Experts of a small language model: a variant of Adam for the experts.
Below are experts of layer 2 (counted from 0) of a mixture-of-experts language model. Rows are named router (the router's row for the expert), up (a neuron's input weights, with its number) and show model dimensions 168-223. Each number is 128 + 24 x the weight over its row's rms, rounded and kept within 0 to 255. Numbers have three digits each.
After each expert's rows: a language model's description of what the expert responds to; "comes after" lists some tokens at least twice as common just before its tokens as in all text. This comes from a sample of Wikipedia text that the model never trained on. Tokens count by the router's weight.

# expert 10
router:111105156133100122132155162117136120163140161115130195126150088124160124125130118175133140120073171102142106105131142106122098141118134132156123147096134091155097135094
up0:118091114125135096105093143141147092136140088114100089147107145130114165139133161122093107106151078125103139101122118135116043177159138154098106122134138139131084130167
up1:125124127161102135165149123052135141108106104117104114135127089119109127126099128153163089163123123123130165110162124122142123136151085066146120127116151145142126150170
up2:143134108069099091109121131090085121129183111136110114118123118097114108187121150141129127109156137096112147122120154157118140126115137087167114119172126181128092147110
up3:132172129146133098134135114090119092193145111134114148115117130149146137125105108135128118098120138123133150150145147141124129134082120135156159178117136100150159136156
up4:120115104097146117101100127130107095143156085104100104170097131117121148158127157112111136109156084136115144128104141121140073160182148140128126124111147130132076130152
up5:150134153154156144144147117142135134118126201065141130092120107113144152124133118101113194124149114116090106145120076142120076126182162112140113110174170152110092123097
up6:125147116085079122153131096100144100100136128129157113113164144115118142141116107146149145150174121126147135143090131129147112110102133157119160150142125120106135175158
up7:127122095087137084135106139093138104167161105110121106156114133137111167151115165102076116121159089135117140125104103154117089196159131121137109094149153136110102133162
up8:139085107099147098121118129147126128136128102143119093132099149103084134178092176122120144094170118132124142137134161116119134135164126115106115127120098147152129153151
up9:120144133176167137147164120107147118110146121134122135087136165091125127142097147158085147126115127128107135159141092141080102110144132123154099122155150136104074112159
up10:137122117122096134124092140139103145120125122117124122119129124118136162138108170093128103112139131137150147165154155154128134140098121119138092116086149163131125122104
up11:105120126098137108133137132134130071080074140162144125128150133124138137129116136133140071086088140153143134165141120149134101104136098094115080139125135119147072144150
up12:120103139108154099105088135111137151114137139138132117150081138110101112185106148116137142125193083145091168106136178141084132138145137084109100114137102169163094159139
up13:113090096084182128142087161146116130114093084107164158143128141127133125101126113152139142130105116165127099093125159122148163125116169103150121114154100131121077110140
up14:105144131121128128173116130121136127107083120086112097142160127070103157125162145115141100122110147151136164130120141120112116141147085112113139109123142143115066094133
up15:136097115167098131167133121088166110159122131161140102135123127099144108150083122141070115118132119114065118111148135151095152120169107141124116146098120114124137159113
up16:092170095135154121135119128169077126135145145149097133108125130107119141133129149160127160127130110138154155148137098136118143149132108134102116160120159210142133100137
up17:114084120085108099126087120112132134141141122118124107115096166123120164165135150113126133131153104170084142109108135124125114142142122127102109109120129147085099134167
up18:098078114175135141114150094128107065142137092173136144137123124129119087154129103124099128088153137131128076135115135109182159146113125120121135146106146108104150141144
up19:152138132162124141129078140130104124111108133143130105131111119148151107152123101163128139115161121121122115140141123174106143099168133145139122165105134162132059121168
up20:104150136110169146110094138153101149120125126155132137143134096128123083137142159087137132159149131151119174169114091106112117096100122140099114156068170155102105146103
up21:158085090114115108164174133107155168189128144103129133133165142134129128153114112139140148164061142125109097121171096108112091133126145090145150174123145164082096113106
up22:090084134161121081084153102150123127166128069153132129120163122108129120183135150128068134098125125155118108112081098125171101104153113131093137097086122140125146152149
up23:085126143150142078130125164122124107144175093151101088111142156106134106132096146178124118113112112131154092118131135142136106129118100116156127126106120149141130099134
up24:133124142130132134134135172150112145108134145094170111104110116129121095114096151115161133112152146158138125157144124146066155148145124121106168080099084178117075130093
up25:063125120115119126129111110098149085163109156155156145101167136145154094140110086140162145104122131130119119129116116150143146131107118111174114177128140130163132118093
up26:128112140134144112094156137074095119181146093099138091142121148155156103145096107134127113119106110140105132130106111101139143127138108164111128128072150096135083129122
up27:131157140108171129150113154146171108108121078088154143114131094109160130148166120145163151106132130137119134148152164142171139118137102119146108159158161100095142162081
up28:138121150108102067111113151105123111155162106127102080128145155140129115155151162175098132134141095137124083138078154118150104163096170121154139131137141163123113175135
up29:162072127140120119118154154076145106128145129097160097128135109139144167165110137155081137134142098127112064116133079116069115139113155103119125118150111113097109125142
up30:138111135138118101157161141116142082166145113155154115152112117104093100172092129102118083108096129125147087110134149086112128131127141143137150105105119139173143107110
up31:129139142095149153162098139138106099177147104103064104127135160091098121125127135102138118140104140110138085160105152143096109141113150118157097093139166151129150142105
up32:117152134193159080081140135115136106154131130091133134115102121127105134146101097148135129132089103080130149127109140089128133136172132113099124117111145127154162132094
up33:132131132149127144147124120134126118135137165092083120132133146090075141096160082132125086125120101133093112149082091111135134130174145134132118123102151085112086117124
up34:141139170124126137168101118152124087128153127104135096126134133132128113152073108150119131119157131123140119108181127100082143144108117125152162137135134190151150132148
up35:108169114078160115180101119114141114098133122112117127133117141119104164134135118111148148147153152163117145129110142125139144136137106171183178135104188121082138119066
What it handles: Table pipe separators, section-heading equals signs, and verbs or connectives after a subject, such as and, to, was, has, that.
comes after: " |\n", ",", ")", ".\n\n", "\n", ")\n"

# expert 12
router:133103092157130130119131134099120115117093175127131104127141134102146106154104145094154116110089167138148136125141100156150105135127131156118127073177182105099102122139
up0:115102142087097094116137131142166109112138095180107159146069136096111113141156089151103172145115132131098124112135125148171102135107110101131128188129095089124137164158
up1:111147122193124138151142079096152129156126143136117149149158140105070114129113150087110135085132077158138119104112125097101115130138126129104101080104124149140148110109
up2:132115127123120138136112148150142146145137130118132161104160093110135142151089116184102094153110131099096076124175136123095114088141140136153126165164155122131167137123
up3:156187146106148128115124171133152156110112109145104109109111137085159142083113121143149104130111124125149117083116137154170127130091161116118111117133123184142086109115
up4:130082107123121101120118138110145129143142107099129153160102113127100102139148149139151129155108117142098124118113109105126124187119133115134120149100138127125156132108
up5:170175124140142101146120092164164109122115104097136126095112177143127128120134094153129112086118091125146156122105116134110090141120107139128090156118133095117153139095
up6:162125114134090131133150135125162129141125135123161118159120104167153182131157086144126131136142101078131080110116089171154104096101153121099128132106074125139123155133
up7:152158136120171136094105155106157140145140132092097129119118119111106128166113147130160107129111141142137121129137066130152118119112114122121115169120114130135115145137
up8:171160108124150130159153141088091147149138154098122140133108095109152137140127105167175162129117143115099096119146106143157091104126105139115126093108107114147133117123
up9:113158158120118133118128096104156099112153079137121101119112101088092125098101127173152114141088107151090124143091139110160107144123187094148119112103113127170134131177
up10:118089123128184082108124166107130095096110087117120134148124162146110115103144106119133100152137142175131117113164103127127146117127109122128123112152121136138082092130
up11:115155143134138121117081122123171126150135104130110133101094142139116124101129117137113159141096104101089145067136127131129141133138146124096146149082097091166167117154
up12:145143160148121107120114137138159131143156107074107162105120149144110126158126107147119135148088161109140149122150164125140165113097197118132120127164133132134140131124
up13:132090124144113112128124095139130122137107157159109105110091116160149136142115132096122106144128172130097110116082131135135153171138125109156130148129151160105141127128
up14:145184125121124145140149118121146116147140149122141121123109126063113146152142110081143098127081174107112105119099118128159103139107142140161122098159143111142146122123
up15:145141115134113081113162111136114145130133094119090162120133120096119119140139166120117112137110097104110131082100124171137106113113145085143182148067135152107106163150
up16:107121132118153150133134089135134148152125134133137130103130111077113149123141104141098138127166153153123121126134113139199169097122137121126100107123100127116108147134
up17:119129106142125114102107114130126146177166122126128138115115135118126143142143122173091145121087110154102123099083140114135086196128167131158139125099154120144132139108
up18:092166167129125132105113152128173117167137127133106120118113152134120135121145079111133138116116126147143101122117140162158125144140122129121174153112084113135170139141
up19:097127121152135093091110136102141165147119088178132109135106156137134123157175113167090153139115117140122131101146159144134130140114118122117152152106101105130114149133
up20:125126157153128127122158177100161111138162113109132140129097162102145114132125142148127098133067098142136097042111132116123127148085137113179112130111109119148133141146
up21:139148133086160201122108123104103097142122137101134131146152103105108112081110112125067104185132118132098150129100146147137102126108117145135147155127102134157104135157
up22:185098171092175137106161132094147116098143115105127105140105111103138123112130096102185130140145135158152121107139106150152115152085152111085154116098114129129164104132
up23:128114094127158127130123111123136154163149125090136132111121093112083155129127133114095153106119136180081157149140131137127136166128144163114151128118139103145144133121
up24:112142142123090117135122156076136131144101137164091104129114110135125101086125108127119140162156119131102100117137161088117129133143134117183148141126105110158106151129
up25:123136140154113117118139114158116130209138140077096098147162084083134116123167113126124148111143082146131125119161108155136094117109158099135128087136094141120161151147
up26:138091141141135099134141153125156134149135112118127171089129110082122141132129137126089136120118146127140146103106130163141094150125118144137134124102122098155106170116
up27:149108105148124092112118140120158102189154126113144125147120118129123142125124133159111139132112073155110114108117127082103071186125144116129135123098138128122116130118
up28:160126130156143132118112111143133063127134093134167166132117130140146144167163119186146090137084163118122142109120136152106147161126132131105146120164109125117073164126
up29:114101177097120146104123114099142124160174078172104154132092101072089113113135123140125172162103108134107156109126172150121133149102132101149154125172122072132142106114
up30:146137131124094152078162058125172160129164094130119158150110125129151098169142123136113120097121109084114107099105078118151101135099182113150117102137127138142136127126
up31:126129126127126098105130139121146131174153113115124132111108142115122145146133121157121146123117085152074103080107131098110091177134161111137124117104146132147135127100
up32:169107123140111144146162126148107099151136172119121110086139130090098119105162096136086166125137109119083096116137134123136086171178105119127110114145120144134118136112
up33:113111101112076163116132128145117116157130142102125112101138099111140104164131092100122118125097155166083192086092137131118106120155140154164149106056124081129185162118
up34:121121129131112066109136127133125150122140101141090135099107152135138129160118154113051150138096138164104159122106137140164135144142128102135120137129095116130138146151
up35:126154123128091145118134109117124139177114103152107121120151106135095152123144126176138142112128121106128166131084113139108166126119131121157124113117131103119119139104
What it handles: Digits inside years and dates (the 0 in 2010, the 9 in 1976), plus 's possessives, sentence-initial The, and suffixes like -ated, -ional.
comes after: " ", "1", "2", "0", " (", "–"

# expert 2
router:159129092151096153113122110132126140126110173111162142127130142109162140096127113117152143103100158126164174142131119139164107123141138204147125109145155156119146098113
up0:090103114119137121097138132114122127157180094086130135114126138136147128181142113136121172140123133128122163140101184164124146160124117133110111114148126099113097148146
up1:135107108114107113119130118130098094133148133146129118127136093139138126126132128143168118123117143165128159073130148095125136134120128110095094142128121084104155105169
up2:122090088151140150116143135097133165152108179091120183131114138100130150091115092139129115111157123138136106114105124142130125159091128124122129152150172133081105131105
up3:160132107189104139136125120111101115157158167142134107091129171132153128119137120141123121138136098123117136140119091154158150127109123122153128105127114154091123118137
up4:109090120099148132098125105157121122117144145086168120149104150152163154129131105138116099141156091128115089131096111165163096159090114119157130129144091111096157119119
up5:124117099185101095121147153087096131135112142106115154146140153171138094132104164108121137168076139116129137116122131118107116142112129175100139170133161124137148153125
up6:112132143135110181108101077173121137148133121090113098115128133119154181115141124118171124097107113123159088141152111154082136138124162081152163086137114152142130149123
up7:119084124141120085130094194083117080126112102100125111134128136120110104132129182140116104139126129169100125108141161098125098152111118120129177144141121138147119142111
up8:131140142156127088172130121168080101137126141117112108141109150100139132165134126148122125116157168174103098136126139133138095112123134113136142122182119137110093132129
up9:074107153126120101120136144107138123144110092128101167156149120122118110145143122107133155118101158143139092180164179116099179142102127116127117107124143096152078074124
up10:140099150131131120094120125129135131109165150129150116104162076101141113094160120108098096134113138161158124159102150072087113141130113138109143136176116153096151146138
up11:094119098133129064124108148111129104175156119100112158119111132108120123148129151131127143143119113132107123110110136120132122175098176100160160142111166100114121143100
up12:116142114105090085128115197128098140130140110135103114117143117152147105144106107112133138111114127148108164107084150125113113115127124111139113096115153115163107113089
up13:137100138143120108145126134158132136127128129135081134109099148095121085086121084143145135149144099124122146088115101135121105107105145108113084111138159101143148124134
up14:134141133149158073102120157096136123162157134072137160137129122121137111153130130141130099152124131127095102105124116110145099192125155123130112145112140138113101134102
up15:127123124134101136137151162151146143155145137142128112117099128098081124093125136164128133179088124098180119152073143098153155134120144130154097099086168105126134100103
up16:159157136155135149090104108110116119156136143122111139153105148125113132157119129122076126110121107088117145117112114130117110114126171139158154135158118122126119134115
up17:124134136109126121123126101105132119163123139113120125136115146171136126120155078137139129135152117144109131097141143135113158133098155059119176130117122111165160156100
up18:150115148087100078082123119123128140135151135109112130115138141120094148123116142137102141142074093121148145120126107129146088100178130104129129154103099154127132144171
up19:158129118135118097114150124134115111159198089160103105098157165115142130130154106131116101105132149091154173152093149124151134111110133113111105105107151096148171115129
up20:151108089146105138115147103150133099129125134122135174124138141156112120116173144138127102171106121091148092104084162166137086131125151121153120162107145167105125075130
up21:137155131121147130131148135122114125130184113158124170105140120070095120127104120115089180138122146085148157108170096127129119123127152118138147130099122132138148156159
up22:096150082106120112104112183123160160143128175150145127127100187116110118178169131096138128143120127080116155142119143131110124140119151153104148124154128138144151127147
up23:082105147137137081154100133150125119137131126178119121117108127131069137143141172162093120118118153161104142094093132115152122140102136147129120136113133136148119145171
up24:141141114149141134156104158085161129136126117098116132121117082177146126116111125129143158119133136116107104107146160104097116119155117117094145079122120142150120121065
up25:156114118194096143107135097074125151120139132094083130110152177130165136161121122143140147125160154110140085135103095099122114134150139135138165159150097131144148133117
up26:148146159102138112119126117161140122122157129086123115110146115123120171149141104132136135139103123104165105119127147139107137093112157102123171143115119092129107135119
up27:139151114085133135098127190110126156148147143122137149141101125161119111116128130109126135114106080122088071134128110171123145095122178124127159144103119122139128135149
up28:131111135132156117191140122115170100118166117151113150132142137083110086157133117121123116137083124150078139115140154142129126135081140106159147136109095069134112114167
up29:185134098132146110119122183107102104107105123105119142071121119099112137141149111073108129114084159154139088107119139078080106129122118170134124106100178112140145153112
up30:146136119170115150158126146121139071124123138100166152108134110113100116117151095115161074118139141100161176144107096117112173137093082119106124101107102094139172179103
up31:131136117114108146160152164067102109127140125149119116124145158088122163124107123151142119096145152167073167117132123128124093142135126156120183136119151131102142135188
up32:161112127182133125137122141136124115117154163138122126098143100091135129137080117129159109090120136157123161153084157143117107135145152122172114084099120115120156104127
up33:144094133118174142127115109135108113144115097105150134139110083132102117129124078139125104137135121116096115147126100126146082111165135107093124136155154112096097100144
up34:113144152115091076139140153082154105122115113125143100144099138136148163126139150134121133122107130141104139080092114124114105141090176128161150198106126124150065182119
up35:122104091179143140125143162151145104154153139139145157133123124158135145109099143143167100151168149147110162126112143145140123116157143136167079129111123130152151085146
What it handles: Year and table digits, especially 1 and 4, plus short words and pieces like it, be, not, her, public, -ic, -ial.
comes after: "0", "9", "–", ".", "8", "7"

# expert 6
router:153140099147148114171118119171113116143132131092154112158111123082140125127141077133146168141105158142169124137148133074145116101100154161108093115128156117130156145123
up0:149120130142132144115137102122110134101135110157130111140142082100162130121128105147122127067124162124152137186129145110141097132145148119128156112192154145094148113086
up1:112141063130108115131117128120153122165145123101121137130133126113121122131129142134099139084141132110118103108131132120149123138132149123086147117102125173125103185114
up2:079140126152130119136139151122158109120107128144182089131111101110097156142164131152163093171147153099150156137123133176142133146121120131117137089131130124153151120111
up3:095095126113146100143108095129122151145116076179138098149118101118142144158064162129103141143110136127154098145112124120092093168091146127142091127116203122124170140104
up4:123118097108161114116090139180148140155092156107145159145137139129157169125102109143146113091133144138120139132101125123110108116137160116130104157148126126147159176110
up5:113150100100111110112134146116141127158137136098137140114116132074161145130099118123154163134108147122124099163133092097126080149127168124115119121145176117090119093111
up6:090118121153095119143149118087131119187142148139124162127110123103144100157142139134131119144129117142104116141136118161140124168135118119150147164129122157126121136095
up7:090112142159174105117114135119124126095065155130136117143103131093152132150116094157110119133084133103181121166144118117083117144111069109147126166126149143096148096150
up8:106131091132126092115114148088144126171118109124135112134140128164145134160094159121112136108136130121131104134128088112139071202132160103132132139147133150119112140135
up9:127138064153129142166118117161129158092105146128148095158143078169084119150087137132115107115117156160133071150117136116113118165146146119093156123090119130098178131077
up10:105097128098160099133106120144131155129154101110140157115097112124093138133153144133138135146171147140135155106170124131145116102095098109089134115139136123144168172122
up11:129142142194131124093137100136130119126163120176131151149089120126115143144116119096135138140132104154121160141078113141088133096151103108145147123083131122108107108111
up12:103109097133124101118128164102155121171130096128127144105109131143146108161118139142110121103112109147118113112116116138125095213136165102153131168101144125143122127130
up13:120177118137142145120125171140134114122129098097076148122126155073121164064142092157118122075106099073150112145143122138120095123152190158153105156159107114139136108144
up14:113128128099109109126120119151150100149168120144098168133136135101102143057100119133150116143138129099156080114129100088105095118132152111163143137124141121131110130104
up15:102149150146152092098125117084119148153128114146100128060145115100103129091103117150103152087181089081083114117103147153169134113137147097114130134115117132121122164116
up16:105115136130153155101105130107173140146110149173141123116132123154134101201101149095122078133129094100130122162129143140125163132136104091114159120070125127154117110106
up17:138135131102116080155088118083138153129157143128170168130114126132094122144072141177146163121136122094131118118164143140124141129146184109093149176133105101118139149129
up18:110099126112141101131116162097142126155150098114096112111130102114146124135134152170121107111122121149059099142105144103127115172133151105134136146135124157124132147093
up19:108109109127148111139145138093084165111102151094151093116142125121127150143143164074116132117083137104112106161187129110146138139169096094141119114102140151120124109109
up20:122083094139104098105115138101139117137135099136128152113095115150133140163104175166098146129139105116072108116112127139105104193120177099140137151106130150109102153124
up21:121149078147130103138147158158109140089143155165157145173133105140154099167138106133120125153114112136143141157161140124161128142125150149135083142098151176085070116108
up22:107101109100119104128111141093166143142111117104108120144124133117106094139114172146112126113149109177099140123118136145118105170130165101122142121162166140156126158131
up23:122132126135110084127154121123120137140140157148137096092168134098121121152119124145118106123136114133210126137127129140118107126153095147137157082126163181162168117109
up24:115121117118133087122132138120099126091100180122143086167129112151125159152117140115136133105119136103149185155162107131128117127151119168159151123138159114136131129100
up25:142163126152089176161173135106123096164173108122103177114104130092152141125141118106130084093089145151161162106122133141124136158154142138110136118105122161132118120121
up26:082130084114111075117122146086156120147109139106134167110142119121125108145106147126111106130134114140116095127115123149155080207144155141124159105099166138134116154117
up27:123125108109163106151139149097137177149137119165139132110125160096111157108099131158104197144137114104077135145137141170161156167159146078136133166095127157130137159131
up28:075091126097146128100088107098154160150144168169111143111129161109130155089097164114110129094146101126134135122111127125145100109153133114129125132159130169131123134113
up29:115099091112123129113117130104160104183155127148120119123122140137097130141132141096133114103124113141100090119079123134138090200102156115125132129132147124112110143134
up30:090117100133164114141121145116152171152160104163165169124130124144125153119139118100164120114128092128112155084113141156132116141150123132155118043163135159121136106124
up31:133096129143082110155140173119154088116125077118155139089151087144143095176186123122125131106079159150103107130165175145165164121094159098131147131070126112129121155165
up32:135114149111161125100145122154115122144134137106093152129092161117120128081139108134119097113069138138124131125123137121100139160096097132127143141152135142118129131143
up33:126120125134124106134164154155137095131141069100102152124115119114126128136109148113144130118156121162122185129152153127137117148106151118142128143087150101118124094060
up34:128122112138073138133155162118158110135116096137103116143117106130152141145110131119133132152054142197119148137117146116126120145118111136129155147132109151144130073147
up35:111090113126114100101111144090176140136130129170137097138096115135084108150108175165137116101151131114087091129149119136153136163133194102137143160085132127101129148147
What it handles: Line-initial list dashes and bare spaces before numbers or dates, plus articles and prepositions such as a, the, for, on, with.
comes after: " |", "\n", "|", ";", " in", ")\n"

# expert 14
router:132111098124121178102117135135138134126118179096134096121139123107153149151070127148166116151120148157144114088149088112151073118137163138084144106141131159155107100114
up0:172145153164079159116175060140125136153121139133137100138144094121112128165159137123132148124119138130080106125103125125102120105117094080101144117076143130094112129129
up1:180119134125119117144157114138099142146111144125120124153135113135162128111119116108141150149104092117117088125086087128164168109153108082129086118129104118159116110134
up2:127089096114138117124121161099173109084161120148090149186138123159129161160164157124082078115104111156113093140167141159112130188139150108165132105100110115146098122132
up3:145128111113127080165181096124099138136118150125131125134146102118133125152143138146106109111148179137142089135108122121151131161112173107105127148098113119113134142173
up4:149147143164148129155147139129141172108135130088089121080125100140100144113141096181109136092154092165145102152114114139132140110124129163136112131169120112146137130129
up5:118097118158108091118185165115143142187153119114133176130167134138168109148153127140104101112131134125120097119139142116151098152116103120147131154138143137109127144124
up6:118136135163114094136110097135097143084145136104149135143099087100139125129127124134124173131131102143120174185123156130124074128138129144149146170161124157086113154125
up7:107133150134135124066117114130099089173163129174128140097133117127134121103151086114097144151093077091158118131139137101119115127098164085118100118103120101113132149131
up8:125097087161103110135162125106158112108165105126146197117148134148088105124165126167148135143118115140130116068118138144128120133095125119129133162083124091133129123159
up9:104131093129122092138140133159118144117150101110110187123176137101141093145121151141118147115073133105107146098100150121131092155138165100136145156085174099138123114135
up10:136104109100140116140174107099074150118109077100136127108125147124105122105088110102083134093132126116118125140109132127149109143125106104094054176116127099115183145163
up11:121111100146124086120162148085107107158146123098119149120134143137119135123119139142113166114118096149124118115095115101104084202140152092126090161124169119109115143122
up12:128118095107152119119160147104146136116157148132141165119135138107072113137083163093102132132093109112122095102101114104132110190105125093110165171107140078126125139165
up13:107105112135132081129171159083143117198141092104144154126140143125123121134145142132124121105121105121129127112109120110119082206129129113172115132128167112085110157117
up14:114119083132118079126148128083130117197140133088143144120134120132100135129126135125120123119125109131101137149119110093121110191133143092176120151113158106095124152093
up15:108107142161175165141172141139092141100118148107097110122164099137111127140126149132138110163140116179151148135110091122155119157097143136121154141106088146067128146152
up16:101124165142153092102121102095122169115092146117143155129091118149118146154130130151090156162160115138091111151137110140124141160076110103163142167093133144128145129128
up17:148126122164151122137133143142126141142090136157115148127139091159105161123168102112134160153113087141125130079110130101078152125097121124123128124123149145090155110161
up18:144120134138117131106142121113108112144142101084125151115165121136126089132138173155117120159146123131142117105118140137118145137152146134135141107123155155116079164171
up19:119108138106119107124161124138087088134154132144117104114101145127115131127075150136116185150131150153104139154135136135100082119105141094115124150096140131130146100101
up20:154131137106101170169154091129148146122151140127160115124123149130102088091092149113111144124148098158132114154118121162163138093140128150122076093117144128115178111113
up21:128079152089104120141151133122127126168154157128139168140127140165086130148114118134138153144124151109059100079154118129143096160125179104087167114097109094099154131126
up22:124134123140102123145155162075102148167119126185140094134138096145094125151127105110110111107105147110104136139117161145107123128150160084108121165150121100116163124156
up23:143128115131145075083160121117126162091150109135108131140114161171111155142116099122142131149129115150130150147126118165144153141080158143146144183132154105142095116128
up24:148112124084158126126150134105120160117136113166141156090157145137091132114086097101164120089110153145147139149081114125119124145136120120114110150111095126075139120133
up25:106134120132119140136157093099143113141184170131109150107145159159128105125147197137101129120104124091094148105086138126102096141143147138108146152129084142125148112152
up26:066138122103125120136120127117115110126110142095091135139130125086102104133090092119148098093071109134173178160132162151103160152098141135125106107160108081133098125101
up27:131143093143129087145128144102096124171136123093138168168149117112142142097142143127140107123115120142093118141093168103138079193124149110136121139112173097112125146133
up28:153097093086160143178156100182148125110099139124148124104112118175152117115167090132166178125157141177109130115150160082108099110129098098137151141184139168076130172103
up29:172116150210095086129129122162141105113142108095117148130115125116148093112145143092133139146121131119137111129156092156125114129105136157151128161140138108142140171090
up30:188123117076085114154080157138105138150123170136159124099142146075131127085093142093127153145104130138175151196080131163118151122146132113139114159160119143134118133090
up31:136073128144139092137148109133152173138116154097129121136147163125136110117115145122159147087138119081163099087181102114133100136072116116143117121141134125053154149108
up32:133076094135132086149155118128122147157146100134156122163173119112112133150131152128129101115154144115103123129141104147185123147123169140140128148109117120074126179178
up33:136112122125082137128146132162131138143144118104115171076122132130182120148107135103138139102168131095146137116151151134160113154178163139151122139140118111120126133178
up34:123111096143155082124153147116121097165131115074121131125135139133150144121128137134120127125127097142106128117114106097101097212125163114130113154098153092089137148130
up35:110112142093134118145138108146127109154122132120135141156124153097115139095118127134120109139172087130111127136121127130133123117150141137160138156148119107083111160109
What it handles: Spaces before years and en dashes in ranges, plus the first syllable of words like Rep-ublican, Exp-osition, dep-ressed, Camp-bell.
comes after: "|", " |", "0", " October", " December", " June"

# expert 4
router:135112097118128130131130130167128117132130120098138155144121096098118112157136141135148159124124155114150159105169136079135121135118120133105146164133140055122071135135
up0:170130139110142113149111133130116107153152091106093111149120152093156126129132150124160163078119088157131088140122142125119144154153127156117120160145123120135108119136
up1:089135112105145118090092190141143140146108125148143120144152085130116086153101147102111146118129141158135152112120107167123121107116108099114157102138145119133128124104
up2:116132128197167123110134141107144117173119114144125109117101152132152109121136142103133156101139169140145126154101098111111105136144121157126119128145119128121134108126
up3:076077110116129129126140141124109175126125121137140076137104137124116121132158125131119141121146124109118115074170156096092173103124103117102146097087140135134097157101
up4:187105164126142126187128077183106145127101108120146129125128102120142114158131137129122160099121164127139094148154106086129149157144161148107108142173180114127124121119
up5:114108138093129122119139111127168111149115178075098160115148118141087124120126140158120135121146148102166140128146117088117112100130142139121084129142134130112113117145
up6:103082136145098105106157171121125134165125115074115139127148165138104115138152134104099108112152127169136110126103150128125066172139134084114128112116111129123122154097
up7:149093122139157149132151140136114136143134127160124116122182100137139085126133110132118130154106120147106162120152116085147108127094154093132126081160126095098150145112
up8:117102125128139081124141161096152120185132151102101143128125159146125125154136134134106116130147083141114139146128140110116096179114197108111144156133109110100122142115
up9:150116143133107078068140158118120124159138126152119162080138119141108098107160113135140132111135144116100113125095151060158148112153150121122103076094153122105118151112
up10:184131112148114147135134127154117106123121150182139138155144152122140152087118109113169133162150097143154121119175151117143145151099135110147107130141097124159170115125
up11:126146161203169130152139099127183142130095155086093132129123153137139156125090097127116173115121175090123089145117141128115139077118158159135079101089136132152152141095
up12:122077117116117119150134143180136122134134068109095134165117127142110144143165128147171132130129115133122125103142141122084116159090140119169120161120156135134131163128
up13:129093116141079149120128111103148103158073137129147179127096136131123142136106120123137116108103172106109135125167115087098101168078103115107148096144159131084094137112
up14:112131116126128109162096136155153165137131123109131161151123158129154133122165166139174119140129147117123151131095143106124115167132122131138116151157153112137147114126
up15:133151140128145137151085180169146148177151160153137130091161131112135127147108131153157155104131131135122108140124121111080147136129120142132112141140077134108177100114
up16:078120098143132117130129173119126126177165109074097110104127146075140075121100117165165116117137129123112170153122169103102120126147161131121140103143147155106176124130
up17:125126120185101109137129160110141105158148122135143135137140090130102140206134115110118143099130125138091125149137118112118153139146147096122164131136099091142080156152
up18:149091108150139139130115157116106109175171159118139134154138121122152109127150092117122133132107114138113143130137122108120127156092119139100120133127146171127124155113
up19:133135107107148129129119121104114130142113151132093124094103144167147170167128138140118117112122131146091141111101136090141135130125129106137107173147094093113142142110
up20:135135146103101171172124148150105108168117115153133075109124139129089172190154143137085132141122115085160158140139123131133140158148111087140126103083103123127116114105
up21:131135130117105130154105119111119159121133125080159164106132173131129201110092160135118125110112123089121114148098093125097149145122138135123072181140177152112121149103
up22:123084131140175128106162050086131106158137144149137106150090111155153120189047156155102121128126122144121105125131064109117087144106122134128129097167137091112142149122
up23:110120083140161138095119148119125161177133163128144140118146149124137139148116158103112143041134110085127103081120098110151108113103112116138136099158154066126157165136
up24:102098178116131171125142116140132123178140138124151120097112160112154143143146145126085167125115135163106158106143170142102138132169127120135119146154101113088112101104
up25:114116112156141157099130132128114112149116163140152082136128115112163114111136134117097174079139132118149140138129135104072112107132147126139149109138121129126173148077
up26:133166118122135114183094155161099115146130176147138111096157140136184147125122121134124120160188106147079090111098141123120106108090160145150119123145125147129149126124
up27:143123138103137155177106153150133109146175148068148085104105171066115123106139119152146156101112121130109119129146190163132128153146111125095177135088139117108113122166
up28:116133137148165104131106151072095091145115140111167137108120149108150103124100132166119088125136110173077125139123124090114132152156112139119071110140160103128145115119
up29:106113098103134090127124124089138094160125124105113145109114146129131121135130121121118101159119100131121138139100117126111095207152148098138138157111123144130111138120
up30:114094149105134123164131096157142125176118063087103121133110167143119107150154110152132122154132079094111106122158141110130119133109159120158103155122125099092121144121
up31:117112099195173119099142145153117128145118124126118131146171142068127102148120135093111117138082155133129098137125095092144144121159143115171095141123123089081189156138
up32:091125118154136137136165115084160150102119110118149136135182170140137168122105122109081077129123144111150132085135098145135192101127141102077150132141119084116130145127
up33:096095155134125083126145139166163096156073115110100129097176139133166111144153112149128162116111122102079152135152104137142134143158133124142142157126119106103175124146
up34:141121149148150127109161093141137112128126095040106110139157136122134127118166133139145135115124092153148140121144106139121139124111133123118101185084089104093146128118
up35:085108137074107137106172100138116161119129159151126116136147120137135116119155120136104151137082129146129142131123128141090111147066105101140144158167133140106164122134
What it handles: First pieces of proper names and month names (Jim, Ju-an, Don-bas, June, December), and the 8 or 9 in years like 1873.
comes after: " ", "1", " New"